python train.py --n_layer=14 --normalize_top_k=true --lr_router=0.000517 --n_kv_head=7 --vocab_size=4396 --rope_fraction=0.25 --parallel_block=true --warmup_steps=369 --decay_fraction=0.741 --final_lr_fraction=0.05 --batch_tokens=[32768, 65536, 131072] --doc_mask=true --dataset="wikipedia_en"
Below are experts of layer 2 (counted from 0) of a mixture-of-experts language model. Rows are named router (the router's row for the expert) and show model dimensions 224-279. Each number is 128 + 32 x the weight over its row's rms, rounded and kept within 0 to 255. Numbers have three digits each.
Before each expert's rows: a language model's description of what the expert responds to. This comes from a sample of Wikipedia text that the model never trained on.

# expert 3
Single capital letters or short first pieces that start names and words, as in D-undee, H-ampton, Ch-allenge, often after the or quotes.
router:105129115170130126171121138123152126129128098157122124131141123156124107148097163126088089151118098104130128182106110126098180191133134081103178146139125148095120135155

# expert 8
First pieces of split words and names, like cor- in corresponds, El- in Eltham, Ad- in Adam, ap- in disappeared, plus quote marks.
router:182142113129068108077172060193142127192045109082147116181103141106114157185152133123135134128162151150084148133128139142133119148148063141116140093139179131165106154142

# expert 2
Year and table digits, especially 1 and 4, plus short words and pieces like it, be, not, her, public, -ic, -ial.
router:141174193119161148133145127126138048166129157086141135185151142129155163119110131149092118078145124091131126096148133172125100079172135121143148093162174123092122099134

# expert 7
Direction words south and north after the, plus word-final pieces like -ine, -ation, -ter, -ity, and digits 2 and 3.
router:118167081129155071150140132140107093131121138098156185177122103098152112110153133158104128081113132113132135133117132145105139104160131138136152070149147043108137115079

# expert 11
Markdown table divider lines like |---|---| under headers, the digit 9, dashes in scores, and word starts like first, cont, ex.
router:177163128112153086169108129131084093113122151105175148139097127141146146147174146116114054084124093124112113085125140188065128100170158172121090119129142072151115091145

# expert 10
Table pipe separators, section-heading equals signs, and verbs or connectives after a subject, such as and, to, was, has, that.
router:178154127111088137159111124133175097143146122063178175151190131155149073110107172140119111141123082104114152145115166112139124133091131150110092130151140105152064129107

# expert 15
Commas, periods, colons, the, of, in and sentence-initial The, plus Scientific opening taxonomy infobox classification lines.
router:145100109106139083093090113128170110182108140103145216149139129145099122158124141134114112126064161118173129110114102144116157149223125123079137131140102086165142121118

# expert 0
Mid-year digits like the 0 in 2004, plus percent signs, ordinal and count words (first, two), and average, United, University, Society.
router:115149119070096110142177080141150140097167149130147073098088122146141165100142156102104118086112162149076121128142141142126125101141124162152134138126140103107124118200

# expert 12
Digits inside years and dates (the 0 in 2010, the 9 in 1976), plus 's possessives, sentence-initial The, and suffixes like -ated, -ional.
router:160196140123104069148098159197132102209108121093201188143165098136138147167182158151123087062103128108086113069128109171078101143138151186116128085183117078101124101092

# expert 5
Short vowel-heavy pieces inside words and foreign names, such as Kats-u-hiro, sold-ier, airlin-er, Chord-ata, plus the digit 5.
router:121138107196146092107094110168136146170111191161142128172169151200171121120143176148132137115167121110144128118127112105144128112107106059141139152179153132123098136075

# expert 4
First pieces of proper names and month names (Jim, Ju-an, Don-bas, June, December), and the 8 or 9 in years like 1873.
router:175164173087119130079144114157077094164140149084177138147073112141150159130106109071168114096079174106142077115144069189104101078101135151113180105108121100104163133177

# expert 13
Mid-word and ending pieces like -ent, -ment, -ard, -ant and whole nouns like commission, class, organization, plus percent signs.
router:128166174144131036107160160136174124119065205099083098067120129119144180127166128153072129092129158111093077088101134143088126152128163094154107127102148143218163140072

# expert 1
Line breaks after wiki heading marks, sentence-subject pronouns He and She, plural -s and suffixes like -ers, -ish, plus digits 0 and 6.
router:143127170175163088108064138125121158111125096174165119120132132170150151060126146098177161149112138119148160134134097155113117126118183171158156125037130147103121111083

# expert 14
Spaces before years and en dashes in ranges, plus the first syllable of words like Rep-ublican, Exp-osition, dep-ressed, Camp-bell.
router:140113165080142195097167122162172085125139100123187105165136178142173136135110131139130105132037154101144091142142156124087110154191147153118168084133111090147152125112

# expert 9
Newlines, table cell bars, closing brackets, commas and and, plus -ing and -ed endings, marking ends of lines, cells and clauses.
router:143145120074168117191141117084130134114187136110146180148158104180084060084148172102157095075091113146114097146107173096151178072121077161092138076179101093092120150095

# expert 6
Line-initial list dashes and bare spaces before numbers or dates, plus articles and prepositions such as a, the, for, on, with.
router:164175093095144154191112088159104128119162138096138118164118085122191118095183131149084049093161136095150163121153190120116158118111155175136112124131124125154146125086